From a checkpoint of a small mixture-of-experts model trained on Wikipedia: 576 GeGLU neurons an expert.
Below are experts of layer 6 (counted from 0) of a mixture-of-experts language model. Rows are named router (the router's row for the expert), gate (a neuron's input weights, with its number), up (a neuron's input weights, with its number) and show model dimensions 288-383. Each number is 128 + 24 x the weight over its row's rms, rounded and kept within 0 to 255. Numbers have three digits each.
After each expert's rows: "mostly gets" lists some tokens that are sent to it at least half of the time. This comes from a sample of Wikipedia text that the model never trained on.

# expert 5
router:109143160139115107172115130121155143118099136125111109125101121109120095157139122164134096145149159093127122114139110142105150090125160124162156086140119114110124138113129096164110127119126142111116121124094133169096113138167132154126143080121138138146117119166145159145107135110169096092
gate0:111149152161111137108116092153107120162113131126136184133127116160125136109162146152137127130108162128164111125169157137157122081125111126137148165078124108113158144118117117109147155118115127149134183128161120107130088132149125151133146141124149132163155137110170140142123139136128139119
up0:149119143140106100149110159131134136206129112098107128162099162140077102124120113114125116169133123129095124141150167119114140130119112135146123119110122104145129070136128110142132142148142118122106115160114152152122142112128132124121112126119103114155160113123116121137128094154111165080
gate1:111137108125122161154138125173125141111125069135112099147112124106154077142126143110109095156128129065112149127096125155115134111113125119114089142138064140148136100133133150147165153120137135123108116135129136131118150116100131155127132098143117130115129142125133091170116111112130158115
up1:122132136154167146119129153113142112141077108144094109113153140106132113115169153162124162125067145152119066121146116129139151125151169119119131113147116103175141160148132154127111133114121120097112169092160121137120128157167081133090103134117125133146104105140176138163152152134136086104
gate2:151106154178115147121113058133134173147143100114119097149050095143127121111114137122115140096088134136116121139130120092143109087147160144116136142128119129113123162130136085075115174114159088096109130153174136141108102096132115097118144177121137154132150126155126168129113099138138132110
up2:184122109116156123121132102135091118131152154133117147148118120139139153170177137096134091136144140128131118142152156070102150139123121142125104153124110143137114134112129081174133078156139130093142152124160152106135119132109124065147201114093141165134122134131116184119119132143135150112
gate3:098118145130126131093127095147112137126152160160117127138085170120099112145099151129132116092138136168139130100158141129157120135135127115130089126106112130134133098116110144111128152158107085126142123101176068105157137114124146102146107140140149121180152156111138174123124106168136152124
up3:116151147119126127128101143113098129141130142074134153087153150103167107181130088116165128159145095138116138156086151121128125150140156141118120129145110107152156120145161149133123137160116145142140134102100124130108131095134086141114132130095123108109118126140150079101116101117145165168
gate4:115100115129118134121121126119126139108132167140172143138121099097114134142120127075108125102118141123121130135099142133162072152132111122147126132127120125122129114139142147113111165102115098150106086105133105128091137170144124101112151146126122112127159150126123115130141082144167147133
up4:129176159107079172138128168161147150098145149156123150098123101129116117165130096070151099109163125127134147119107143126127093133160117125126116143148153167088142116146117104122125139132109078107108110146118121113141113128108134162103092082154140132153133133093141102126091146090161151108
gate5:109110153100138136133163119148123115177084140175144099115112132105129124143121165120119130109121101113165106158106110130139159119113144158153131143106130134144133165118115180074117136130107162168105159091136130130119160131131113092174124118133151150114143137112120102103184067127083104138
up5:105129138106168128116147129096146133142129156148147126090100153115143118138113150127097099128098109146123097163133147129133120105135133165161122129130144102142113162116140159126150129119115123140129152161132127155126158141143126114172105102091094148124123142097090132125181091135067103119
gate6:135163123157121120126156119119105124129120151163102139169147123123134172157124145167173116156095118126130141131121139155109123116134152138162092131165170127144139153106119133098098133092112117102094106121180130089130147111123136134136103125141146118133156118142179157110129124125145115113
up6:108149148157128133148121164148130061142118122116113112111126156144139105144099085116094115096075132121156115171135124191097172103158135120067143129138133138122164126132134112148142134114168144121135166158094173145121104159100142154152094123125112153112132097097151112148112094102096127112
gate7:138111150097115143116122102118128134102141155120131191159150186134122118150121141122140121172130156144109115133161154089137108110144145130164126158167154125139133149142175090127106132171097091096135093094145095102127134069123127102146130131123170108150148130116142137106109104149127142123
up7:109122133151155143175183166110122060126120141110122062106124143108104142109136127157143163146131159115178122132096130171111143131115139082144160127122133148105138154137119118150129138093103153141141104166094137143106145148126117131079125084111143136139128185128142082133140156127165143082
gate8:141153152158126120109110129147115124169114136136148107164110156102176135180131132136125058140102102118138123118153148135142093115172160144168134138135159086150127126112141145102122088115136138106138102150117165145144133128071141162116111147104075119122138115116158147094152129132150137132
up8:128145152120113112122130114127095112104118112134108132154115128130131166133160117140126127148115139133102178151122083120127155119130121109128101173133114131107117117077157112158126161112058088092129106089142088107154116126158128154137153077147099093103095144084089112137161168158175112120
gate9:079149162112139129100074108111088136140122160118114138107121128126115082124125102129113087158113115143134113085107092133155132143119113134114107131134112121105144128139140119146129137129139138121142157112155140131124119123163111177154111175124121158111128114135127145112124134122092179075
up9:115093123111138127165104182142126138159113120175111128154142129048122123101129145074137088077124155210138106140086189122162118072144129125144150143160150117137115114127125157127117132127164119150084124130111097158178128158072116135092103125143113151132110106113137144151137128108117141134
gate10:131106125134089117129133118126124148107193117152110097163123145137107118073114146134131153088138132146130093112103123141201170111088126161144128111161138118120084079145126105128112086085164136134138135126149101174122163137090176136136106121100137128160111151103129154123124106115142126152
up10:104133135099114109102130136091170151139145154069146119141154191144124122115139099145113141133163147104151095154153132107170164110115104141127122146150157124128139122153132106159104133112135121107136148155106109123205180152116126138132109104173108149141113133125124146121103104103143083125
mostly gets: "The", " national", " information", " tax", "eg", "Th"

# expert 3
router:093152072157112094163127171145124110122116150104157095081134113120115163131159131143124066154140176132120116092149127137145097087122175153148164150096149144123097123162128094174121170155113150151136120107132118123110145133097132094107140105165153112138107130148097132110134129095141127124
gate0:108147151096175105147118102127117114119179186110098153128126116127117095093115102144109069100114117161092126128122127099154140114165099126133084145150135065108097127156135137128111131130111119157147192128098132159167085143132154132092098142148144188115132141101150160103124124130139138128
up0:110167153089157134135165135107127145140158156105104132120139161123136110093137107093125110136143141090077147075128169114135092116146103133111106124162177081142138123142194131156100152122079106113116132160120119114127135123080103098133103137160067150130114132164142172116105111124123135145
gate1:139070140118115171131156141105132122148146124150157077089151162137147069126125105153088092117099094088124149134100123119169113113144172148136134104098124108137134132145099157144156131130134104130102137126137109129130149181167167188109127152116099127115109098109125134118135137142137135123
up1:124123134158177094114130132094081106159152117138131118131137132142126112152130150122112082141120114130103154173149133124111122113191105116108120149153147113182081121101088135133127126187132141117175113125122135146111160133116119121131135117143129095125124162113135149128097096097093138119
gate2:160088130141173157099124158159117143124142145145125134136128075118159098088111148112092129149146126121104101156137144118088121140126158173138131197120128087088142182122184118133120150075125176128127148182134122121128129150167120076098094120129170147112152121117093148140134114096160159117
up2:153102098174146139116135110126099149176109132091104140141104141125090139164102139166161091127126158165148172131135115179169143100127082082103140126169142122160122129136098099123112140125123153113114142072109114119102095111126126143141101118133158155097151164106131107118124109108112151122
gate3:099118126139100151116122128098134156139141106119133106133117160145124162167134142138118106151084074097132112113153141115136112110134151131085119138135137131139118157103171130142144144139118104142080174088101140123120109140099146116091142180120102106131097172128165143136118152104087081124
up3:133127154113088142134127086168121134091135132162096127110098133165134098130136137130124107128155140129158137121101097123148106115108106152129120104088146171134146137151127158102105088162116124158168131141151072126155119126120082139113118122146082164149149121152111122109113153153147151149
gate4:115077128157104145092106125087150096125154094176142135145116117141112131113098159144129096107125126117199139134112127071183129151132103167083121148174119146107148124131111157092140125159092113124139141141106127149121136151137124076128151124131119156138166112102109159145109108127138133110
up4:130106122156107117144134136117123122129130117110102114160123161111183119123146151111147116135114191141100130147115159203121134104130118135134158135123157117203137144110147096143130121127087156093099106104131119103103135168112118124148152142126126070144090114130150122201091157099116111164
gate5:137112152166122110134117092115114139080119126138124099138133182142140108122123100148108105152095134141134168109123143121108096096113112140147162115129153118153089103163152133140135112156147104152136157120128131153125125102107123125157144115136140119130123137093155116121117090110110057120
up5:132114177055114161123131145149150170128110128072065116118110154081116062116099087089130134118116140131115132164111143135151138112168147125097152104120155128104147119117128133128099151126131123122117147124127086134163140134157154102153157102122157123120137166121140130119160093130103142164
gate6:164119134144138162120115140176137221119116152121171142143119118193122119110117140120174155162156123121113130159124137132154164111110100153152110145126151125139129117136106096121103119143112128034119145161099110132088128086160121103133161144095114120142161131108132140104084148139113114133
up6:102132115106088107138112135078168156163163134116157180136109131149130185106099097135157110171176082109123144144148128122156104165100120153115143138112117194090137124130167118156113116174103116128094155134095129141117119114113097111164154121123179153121147126123108123123105112091146121125
gate7:127156143132143155122124091113144112132089170165123099145133129122125127108120110159117110143100169143130155130153079087132127131101145128094109183116147090137144127118140112113113127163154134116109151129154097098122118111155155138197126107124101114112120116127154139090148140161142083111
up7:109134100117148138118111148149092152122125127104131163093110129117164107164119130114159128149139140130131126110147119145134090087093143166152123132143133144123150122118109117133102103138123108182145180141125166090090119156166123191116104157130153167152179125125090125135137137125184124111
gate8:150110144132121150128106171133107128177142105129133119170128117150116136158139160120148117136112109104150111132138113144128071122117104194166111142095103105102109109101123134112138136124136063124107113131154111121152133125143103146114056110128124106171135089129121133119151124112121125100
up8:103157123105137135127133107124144128126111140064092110125168115118133127131129136142145115117102113127095113138117113118128159095079161146120085149132102105087152113132109080100116178162146131098134178117151131178110084155143139113145206114152132115165145130095123099111173114097158115132
gate9:127138149157129158114111115124119128089128144140185166140154128153114125154147118125129066143112090113190098102118131132117137123145124169145124168124139172138169178110126137069106142102122111111101081122160084141113122153142129086141118129097086123139141159117134102136085096130103143129
up9:154132169150141109148151159120147103110127133115138079123146118127124143149155137108106075151154137135113127093156125167077127124135147117114136171147121146110129107102121107139172161135076166121133114122132133114135119103116193100139114108122156135153130121090113109123110135083101177124
gate10:125087147113146161146133125089097099137125104120098113148150146137167117130137131134109134101124129075122115118109124149080148095180123156138156135182091126098119160097116144170119151121147134102121105113102110141140093131114121172114142131123095137151130104120130111192143106150173174127
up10:139097112118158118163125191107164172144100098122090080127121125120120107139118094167073113119086076177132143131134118148135142138119118124126137157144108144162141158151129120118140162139137115113141132096105124151133108185149150161098112115119109150114137128193069107089142098110142156101
mostly gets: " University", " Ti", " In", " 1st", " Ke", " what"

# expert 0
router:123127171101143098157138147129141170114110147148188150128151123133144112181143145158132162146164137132081144121143153111156110123101133154088105087085095112105089148120173109098134137141148137115116104139104069148172070172146140126147147129108123113094119154085106146088159099105118117102
gate0:170131093134123111117105122113091132110195117101132094144132130141134174118148139117141128139137136162139127101128094091118111134179115103131104134107145084136123146098074135134190110094166130117155114090115144123089149117130165098114103120164130116135114134113072134125133180139101163175
up0:114117147172170125125158110145187136115093119135129134177112158115087115100158145088123132147059155119126138129205154155107151165144113142119146127141161162131139111152126120112100131118101108122148120087120138138100082144104087124113148105101172081150119107117143104138134075173103130124
gate1:106165176113104158095126124131157135102154135143092171174156197123110118125142129117150119152129114120106087162119153143115143142091150153083139134164151100132126144114139149142142118113149086101124110118108114137131109200167123101142126122119147128159113124121111101126158144151133101139
up1:152155132098162107107104196158116133102109126108131133111153137136154107093159117131140140144166135140106105209145129098111087120133128100117143133120135105148145143121115108178119147100094110140161127132108106122170157115148134136159146105101150122133085139157149132148136136093119161110
gate2:145114151138129141150154154168075094141124123112145121146119147123149137109146123140120116134128110105142162112127134167133143127101100104156159128141165132155144173142125144118197135104082130121118133113146135131110078119172134143148144164102154123108148130165104168112119148158145148080
up2:162139098166140172145110122121146117125096132104102156141140099107140128157153133135135100113124078115085145100148093094105133097133121120136088099150093097100165123158149115141109104138165126092135160125105118105148158176132136146134151126136141128148121132148149130168139146095164111166
gate3:146133112184149141123100116126100125127112121102136152144120148163154143120153113101139149129094094136141088134133138118146140156136126170123122150134148140173138127106124112097125075114123137122136152149121110147108127121107113134189169110158114133130141152093126102189135132118106111131
up3:118122137105125134154123086169155128122139080109134148120116136123110149142167159158123198119164143112142133115114116150140111140120152180155124126124078116109126139091094139089145163138169109153147123129092140153123100156126113137129113122149123121106174134126122085107121135133131101173
gate4:113117124157099143129188152131121116151114138109140135144126131108109125153145170123126142101110139063179118119125147151124132124127115116144120152136126147113106106095101114148150120162190119153139142113098138159128147124099151149136156119121160115138124128117114085165136147133136136099
up4:135108100142086109129169118119148126134132114127135177140115124143118140127146160112128139138120133116155147173100137129164171146105135156124114135119130145153090143117134105140123107136121148135117105095081093139158128156095126177116143127130162129149149124110074098097106178181116153120
gate5:142164168114118184131131180134141124112111114132130147117111135134095139145126113143106100146111105096146091124162151127138125098143101138097133115101146104099153126173106096109122096085193078091170143114121110117120123136114133074108126125128106166147166125129152156079125096092087159121
up5:092164166136100131085136159130113125121144113153134116121108132127113094108168104065124080077126127154169121137128134070137155166157116135106114132138146145142120055104095139116139117134159130109142128077137106160108136116139114109124137101119093115112142145101113128108127107092152148096
gate6:140141161125093139114128131090131096161131134122120119117136138141116123126127130093165127124117157106138153140126132146148101145113179164132110135163136129116144135110153115148135084139097121129117164069115123111158145141134128148173118140111131102106135124119108163118094126104133118119
up6:127110096094133127145111128122090113133114095139139055085165151136136143141132142169098126111130118147108102105045078127123160153116126150128077142124105119096140140088157147123141147153114143127111121114175140087137169112128136178161085129121113117131154150141094136138149166101135131171
gate7:105101122115108135139126103098075103139159111096133112138138105122143118106125136137102098079125109135139127135130115131166113083109082147097086132145159120112110109090093141132126093120191104127070151153102108130162122155113129144113141135152119116167121131155149117135143115166116112107
up7:145116124165136105097133098137139142097126115139146171149098144121112137113134095140111128153127142176093154108134149135168144164099125145150106127124103104129098135170184072100101148135123131099135145124157143139149136131131139133140161114146191114137129164112153130053125185114105133113
gate8:102127148091103100104143091082109192154094124122153157119093155115166100122110150113114170130111119101156131154141122148165149142126127090122114130104137122117083121150145125142152094105091103103107115120121099176144137125160103154133108136121108116085142128152136111145109120124133141079
up8:098198125110121155132120113115114139134120105150100114110109113129156119123144095142161115141142117114135151142152142104149135130162133140124143138154107161098124116143129132108125136140142112149154136098117130107125100113106094093104150165154103127130085101132117192104143137145135124133
gate9:123131133114133122127134130138137119105122146135132127121122149116152132116103095134147096074142130099116126115180120099083149105126132091117105120133083083110147171130086128158160143094131137112133154122098120130132135174130159108103097167127140131123141124112173132147117122121121174170
up9:114182139125117110137134117087122135171130168146182143137091130141123154119093089096117111104151158139148120141130131157109148124121124105135132107123134112150127102144115157122168131119112125156136144125097147098113097111149136149118119109125176123117127110123181131139105151146133145130
gate10:096139092121153116100153139100182157115129183137148105128132163146166076135132114127132147155139099145147124136113122135115175100126141129116092111122100151157121148140143116147139112126122095128133158148106154148131161168096131139194119093118122125130131093076106119148106110138094116120
up10:160143125128154141126149173140112127110114142146147123134130139118114126154142144105125138108119196133099089124116152156185121115115126127090139113113132121120134143144132122147134142150111075119106141155125117177138104108127124101082159142095120147091128140126138127116130123131158154107
mostly gets: " this", " i", " did", " such", " Do", " cor"

# expert 4
router:137109103097188153121162156129104131192154101124119094149141127120163114171171116152102095133100125148097155112128176175078156132133159122108148155135134097135167127113142121127125082166136107167131150126122170117163145113155132078107161145141132130152116111133132116085126132133137149107
gate0:095159108120142159137115107154154124086108130130113183109159126141094103115146121148131129123120153129129130119135117118130150136109098127130120160169138174120159191144096137124135149130130147079126140173159118098150143123152119122150115121149113146181128163128127126144112122107135132132
up0:180152157134113120080133110126134150142127060152127099124109124132154149142126105120108140113160109123143126169120145140161150118169133137135116114127122093150135091118102146141177081103125149150189126065092118144143113119115144137093161134105112122109118086095138129110125101127135095129
gate1:137155129103130150104127143128132146179082150146152114107094147181155106129119125122120165132091117120150096155143148091147113151145148130160079157125141119109115114178107093111147111141131142117149149120117174116078138143112109106202103112116097153135158132128109148101112113136068159116
up1:131178133074148115118143153174123132164110148112149135093138095105109084165170118124116071114133103122122126141125148116120186127151145112104102116091110153085127102176106112115094142121176140142147121130090155094121132148153113118151141097123124180130135135100097132095150082135096130131
gate2:118141119117150157126162121145135088109177100144124142175132123129105154106128103120113151115181133162117149176134148125152122143120127116139161155109160138128119115116095171161132169123136085103120113165162140149163102146120120157091102098152139099108091149081128126124133111101164098127
up2:085171144112100156124142163142134124072154127183125116118095152134109126111054099127118118134141122139126169175131105093148105117096122121121126126152122151107144125113125137148155178117168097093119095109114130125159097151142138163128087136178112111162090127160089137132093151119163126132
gate3:177120116126108167128108137126107190161093120156129120147136103148137184117122147141157133128104053160119129112119128118127075152170117127162139148122133128091131103101110157130100128130120109128146104107193143133108156145132146164111087113109107111117143139144130098174179147151132163066
up3:128105126087141101108167134139153114146155132119135123133111105127155110115150120155105136146094193120113130132175126083143131129106137102128147143161128112141093135181162117130165124122128104125112134130133162058170133138126107109131129109148107121129087123116104128170072125150133136145
gate4:108091140130165127130163130125128141127078129135094129135107143130160107136138087138148145115106117117146110132144167096134115087104158147126101132127142084110166144144127145114158138117077120164181097163115163129159111123121111147141130155142126096163098146115156122104161115130149159148
up4:090145093158138160103144040161073123166117125151133142110161094151151080116107129121132148111135114175125103100158113142147165120108135167124120117149102130160157118118127158130128113154105159106095111166150145133107148084103167130127123142131191157126134115093149134155110124103123142137
gate5:113118107137073089144105124144142162125114139097132131076095117144119173163114154123144129129144130074147116095128112150129118136079128143111158110108126158104069156096136092156124155131133116136117095164113080121124118140120144125166080150154135112104121133133104128133093143147160102144
up5:155128172126187182079155131131139110145175113167120114184154142075156114131139070132134114089113118166121147145115112123052115121160109105124120165160128072148195106159085159098127134124090115100142176138158166119140121119147114140133144126121135163144137126123147155150152129131102178114
gate6:131105144108146140094055117099109148118148121135149085127119126108127121132167096114117133092134121117121121151147110113126118087132092109131126125101126096140129104127161154116104157149117106123131122099132134165083129143145108158118153095114148069156106134084121119149130121109124139154
up6:116166123129119124129129106131119144122130166106132124130150127137134143141125106137108167104110101118161120103166152070112104118122161106154106145111174124115107116098116160126103042162151106125136110127142129134099125089141108163126182186097125103102154106116133134076161182154173155132
gate7:132104098148102163113087162099109110115091116160168119178157140116128129105097110154117121115130159115117106126099125134104116126173140143137145129135158091128177096118084146140149164097132116116132119110128171097129105135130106099114094137131125160131144143103124104169105146126107159154
up7:124152161144102124157103102109131160101144108128152126107127099124092150093147114146127108114111124116111132126113132129166122131154086129132090121126148162122134069105156107102111146119128108133169119117163090131129097099154099095139110121149136137138102141144145111113135132147155124158
gate8:116180084134072144157099161166117119142118143161166153115121104152098140076100143100124161116128090141173152091111108097130143131164129174115128100119170155108118114146111120105100171123132101127140115130163092106111120128144120125109131114117138158138196133137122156159145155153134119123
up8:184117142071134161137157166135133146092121114139143102131129113126137094173122165111139123126109146121171108127139096116071126132140130048083100164140101117169117134154143120095159156114140174146107142115113127145142133111123118144140139107127127111149096126171099135081154098094117142109
gate9:123088150115121114164143106139126141105141146082129112123136160113110125133086136122113185113105101119154124138160176133120130179139086137109084121132142112158150131165110098117158118142085097098071135104131131145116125119168163147138116067094147119143107182181126141103096135105091133155
up9:138136150169097113149122135120093133139155177134135130112098148162098156104126151145124123156136116130113142108112127146158168152075118134116123119116165106127098117127143133089122125153075145092134106166143097147115165112119102126166143147117069110117147105123116142131131131098103089178
gate10:124133070156112130174143084179117108103097121120130150124097111104086172158152117177111159123142111137141144087120104114180143134129099135163109135098131131101134106134166168111105151159135100141102152159140133104109145109171203097126130167118152163173146105130123152135131121140118126112
up10:119121136159118136155112103158142147106129148126145128105133117081091129180101136110140128124133092150170123119132124149161134122143140134142138069127130152122165139138145121130118131162088113146135140116143093109130146155121099111118145137155136130173152121168150109169128096131160161110
mostly gets: " had", " US", " States", " El", "au", " exp"

# expert 1
router:119098114136150092125111161140141156156121099110102166108165149149139138141117148143108154113173168119170116111187156132088139164106114113130130088131120140130140141126117130152156091129110119146166152106093143130132102178161147100109141115155166090126137124150096124104136174088132147128
gate0:113132139110124147118103096110154131124132154108141092135139127111154121131111104130167110134087109105125158107126126144144131117135111181172103134133142130147105141149162059123155137122115101105071126127136139123083063116126167118122145103116125125095165108136164177175137126130137132161
up0:141141146116099109135099107162106129140167127118109107117150144112100140127128125154111131132109097130125153111056117116104123122197134143152136142142087108144128150090103126116110128133148128140078123104172190117115072095156166144110121128100116129123132127121103127123103183183127132108
gate1:178118142135110145134119087098102120178114102147149111156098161140129116075137074142097124143083136121146147150088129128143118147129103113106115158095143128163127107125102111181177158102175150124118119134166112106103143071141121115135131097112091105140155107093115163177148091123120127145
up1:123135128141108120148122159118152132125139127115126116158114154155106127121108114115162124136086124097140141115094119156127112136142088153151119069123170101163160086095126108173156131123117100105121117139119163112125088133140120097157102092136135123147138138113170125157144125114146139116
gate2:129167160106123096118144177136129155133131146118089167134139157103157114158098102135085122152150142078165143129058143105088125121136127111143082129170136115128128132121115131153129126112110095152135148114157123115146139100167144072113120108158151147145141174111131149109144128100142121093
up2:100108107150140161149123152153134130134092086115114095111117114169135118143128114105155137127122090150122101152141119146158129172108117134146103113122139103112101127125072135109099146131129135067120055074144094145110131115111117121131149129104120085078148145165108133111140111101137116139
gate3:104148140095151143088099102104101136121073132127142099125153158170113143100137123120173155114109136195130150136086083137116106154105110120129117151148121096129115125106137127061122156183143113100106189114122105120139146068133157130148135142129135114164136156160114147150115113128121126116
up3:154141137115133097093138177170148125130145114137134145149102126164099095156124130171091133176095133102056126131133167111146138122169172129101146164119129126156179107122151126134148119131119127142213076087163096179132069131159130127111125181152111094131152086145163123128110100156127081140
gate4:104133151157153107150143126075120094156142099112136081144124091143101066116140118134177145139119084062102141084105151125167114117143119156149122159156115105137132142143192111102123111133145149129133113106069119132137148141129117119116075164138152090131108135112148149119116098195120135107
up4:116113122140137130099159151100145175172114109137164172144127151095128156114111127121135093134133115118155114153119081099159153151069173147048130108126150141144113125117144132138122146139153093118088130139130149085166131135131085145145133126123133125125113119115145114130103121140138117124
gate5:093129130108180120108124129153092152153141137130133144122164112184105136146116099125116124098116133112141135194142132122120145085115072133141090140132140111133119176113093138133138133136180141101133140194112116133135133120108180171160124171121127152109135146145182139135115153126121114160
up5:116171105115122086144141096157145115121130143119096149117148103086143158121110116161140127118099148098114171133123107104147145125116144118157078145107159075163176162157131122117101109095075132131099131145139115128157139155121144145127134134146150158097091105140114160159130115116145129143
gate6:153149121119143109162120154082176153126122134121165175147108080157099137128152099108103098137126128106129124108172102095145132114129125118144096101127156115133134117137098121124130112129145096101103112134107152150111153112179128125092108099106136131157137111134140145173140134127112119105
up6:125174193094087116120130188107143193126109120128141170138123088135068138127133129120107118112152114089095081080142126084092119143102107110127109106121133124083125158184111088135120090183136124117118145118119106082137181120138132136137118105114103133106154119101129141114149127111080105094
gate7:126107137089102131098100150144120124110143131146116172104105109142167120134088101147140158094187131147114080122089172111118084126147148159139128121155127120129120169101100130124053149115131161109105124163124094140141154134106147098116122141140121108101115163122137133174110106106135129147
up7:116099132072111109097119097103164142133125138120155146108126105178085127140145155153111134121144141095166085103104163123119137124145117136100095128148134185143079161119089096108150107133120101093133151112120127132103119126172109105117098140131120156121158146120101074095157135138138120138
gate8:124103190155082117155124100066134141143079113155130157149112163145113120102131112106136138184128123146144151123121151163154099153157139115146122156108101152103142141132115068094111079116149172143145161118092134157100112102113148130130099135110112155135130108188138126091128179114101164131
up8:116142151178131103156133108095130115133130119135132115109144155127111164159111187066120097132123107149174128147157135147116150118132106162112152101112113145111108116104170102146133140147128124107175144129126149136130083110156164100125121114119108127147118147122140143133108112112121137114
gate9:105136169108112122131136128102145118116118112138142130155131185132143126130158141115098106114127146121141131154167144143164155105132175106146137110156093091147146135116179137103106115094153120115137180121121127102141118146126159106148094124134097146133151083145174129121124136151054085117
up9:095161170080085141113139103105172112131141167122144156145093195154103131135153135117099097113113114113149102144126125153169141112179133125128123149102133126125142121124152139098133112136150095091147124102136095128130142137113116091169129098114090133140158108126180132099109121138113090131
gate10:117183156127156104125116085090127116105136138118146136148105117147116188135141135104148127135124148086103123138084129129130114123159139131126096119090168127075103111087108134099108114175155123125163083096089150141151080136122141124131121143191142103135084130114133106121137148094124156145
up10:121108080113110142109122147175117132118154136126134105091133121126159078116078101123125137154114091143154105107182112126110110120096151172135165135156060117207145146138120153155126148090127155125106148132112111141105149084153135098137128116130098122145142155162136137121111099118120107095
mostly gets: " part", " Man", " Su", " Sl", " player", " coach"

# expert 2
router:179106128141115102128093136114143165172124124143166131102103146105117093180113163125132136159095080179108109102151130135156123167117142109123143123121123159117101115103161099153106099184127141147108120112123148119130101151109168110127133137114130115081102148142166145154121102124156137148
gate0:099095163128166140121122106094127142140090167070123122127099103117151157155119152063148135131111082106129146128116096147101073143121151148165091117113148108137153164085103168123154133120166113139133110132115111104094159123122147106169116149187151125131099118129142145132097097134130103131
up0:191114114156149142145104178116110104137111170101137183125155135145098105141123101139083167121113116138129125130115092135117145123111159151153123141123131102108091139120146116157123126139112131122157121128131148166122126106125125098113128120128153112118185147121099123109128091131117134168
gate1:086146147143110117140143164156144116167126117113122104117137138108150066172133129116156161110130138094138078143124156109123111102134143121101105114114164088126148164108115125123104135163146102122093135118143076130098106133138138131112095098090104156163128104122152128121126116131107149101
up1:126129093092140118153125149151147220124103153157167121117131107115143138183130100121112141110143141106113080113165136139127111118144175128115134117109086158138117124156122127130120128118138108140120123125097101180119143124135176129117086102107140130142068154115157112149121107162133145112
gate2:118103151127102129106104149153158095135116125072136143132150147101129154143113158136098114145141126064105134112124145163136107141132101187164131134136082084117122183168132103092110109119170114127111139102168122150106158139135115111120129122097090129133117157133116154100165079151092115138
up2:097136136101112134088107131158145077117115132104117161114143142086176103095087149148116132127161141093130137128102155163111091138137103183170173106120101113122107143167133141122099096150114114136108118098134120134119153126135144148123087102098117152142124149185154115130110113139129186074
gate3:133168146154127135141124150115127142151135099180154118143146156114180140130131147138131115127086163124155098124143151143146108120165130127139126122113156096138158178111167132133168096108143110166078092146110136144131126130125148145153134149117126135116110113108190143139139126095124122118
up3:159140148140089100126136134127107134125145118101106107140100132120111148131137116077165122119100148124160099202126134083149159149125140069123131078162117108136114114125106110118135104128112151148138159117119103121095082129152122112148125089108155126160131176087120145130087087124122155121
gate4:116124142127123116128104106084149116088103128131145139115134123157142122061082120141125126133145138124108171131149132124112126115101113143133121138136158124098104147154133118124122136139107112125130172148087183099135122180142149100140150184152134156135124097129162100089160126104139107123
up4:125145152134129123049068130148147096129120131115109096152161183119196108127130116094143104113118145109097143088112127082120137092115064140093127128140106145101121132145117117165117161139126123158115171119128126130192109098083134168128074108158120114112136126157149104111150119148110135093
gate5:101126105113132113123113150161128118153140111111146141135111132150116125133175154129152156110141144108096070129107106124121097133107126142130105077130118130110156150119155111059149156133112130130109121146125114176097118116125102149136155132131094074160105136092150121117120127099109135167
up5:124145180153150148109161145156124121110124185122151101157159143108099140130103169099129140146121126126153121143131156120130105132136128139122113152152133150179123114113139098104149144119157143142133150156134101125164141132116147122147128128180144098166151161111161132137101160106075117196
gate6:146098126107151134131123120124102127099128111122100116126153175102110150097107153117120130136112101158125086126114076125116148188145103147141115122115101124111112165137104148103115131142180125137120133120137130100132126090077115103127109159086167098133106110147166157145122124091095155158
up6:106090130070105134156100146060101153161066109116131124102144113167121122123098167117081142160128118103136121123144124123106126131170152194107120133062140162142141123129110143154086093128133148179087142174128124110105155104134164128124086134142159127139166114165125120105169152101144101114
gate7:166086154148142126102085072160134112131096154127139105150117098152119145118136146147112115106115118115147155130101130133087086118118120134132154097151130176129142133148105157148165138115139092143123141139124124177116079165146098115130162169126108145109150159100190134118187098119113100153
up7:150130096112101110165191178158086138194127139068159144143092110110121104146157135141111137150114142095126121134124161154120146108165105103125138122116099105147137117105154082148119181133139120160132146158105072117129162115091121134132108112103105094163131148083133123098101117180108138108
gate8:100132126132105136108090122127091167136133136137107144136101114116131106097057129129113164139107163116161126138116182093107138126128158144119098134131138094136144131152107119117147154128135149154159118165049132095166112172103166105139120138115152157125175110127134121115088114157107150117
up8:091113140165131134094092133131106126177149137138069137139146129144089120114149130120116125123162153050141117120113146134120141096123094131147130096153097145095146139110118107151088193143126139108162160139129143124135121140127143138170138168132161110136181119135150142107160128106119136122
gate9:111132130136131141133101127141100113097168159126109146104066146162144137135095128140130144151067119132157144142123091090120124125121096110114124201104112153138115100106101149117125168140077079093147114113125113151097158131146142132106106111105134105125153135184124147162166144095136138119
up9:122099118131122149124127119159108139126180125117142141110098140110152130139124123079148134135115133137157132112155149150140111076110110123114140160128096148160124107130121104108130177127081079134168139101101145144138171110120131136133112131154112143128101167146124147169129130132129117160
gate10:150176113204120111124133089140161122121135155135126148104124122109118107138139111119126121143115148109129103109112146132115128122115127132145077155118079112177113123102110110127146172111112117099105115116149137157127111061161183112126141072103105139151173131130137146127144117161103106146
up10:123142112108132145168131087132138111176176097144137124164131160174101157112100166158113152143134133163133145108121109150114118131153125106125112103080101132150130112130109139140128140147144162146156132109110125126130160114117124096148121125119171075160129133141132109122180117155121159107
mostly gets: " support", " using", " addition", " way", " living", " received"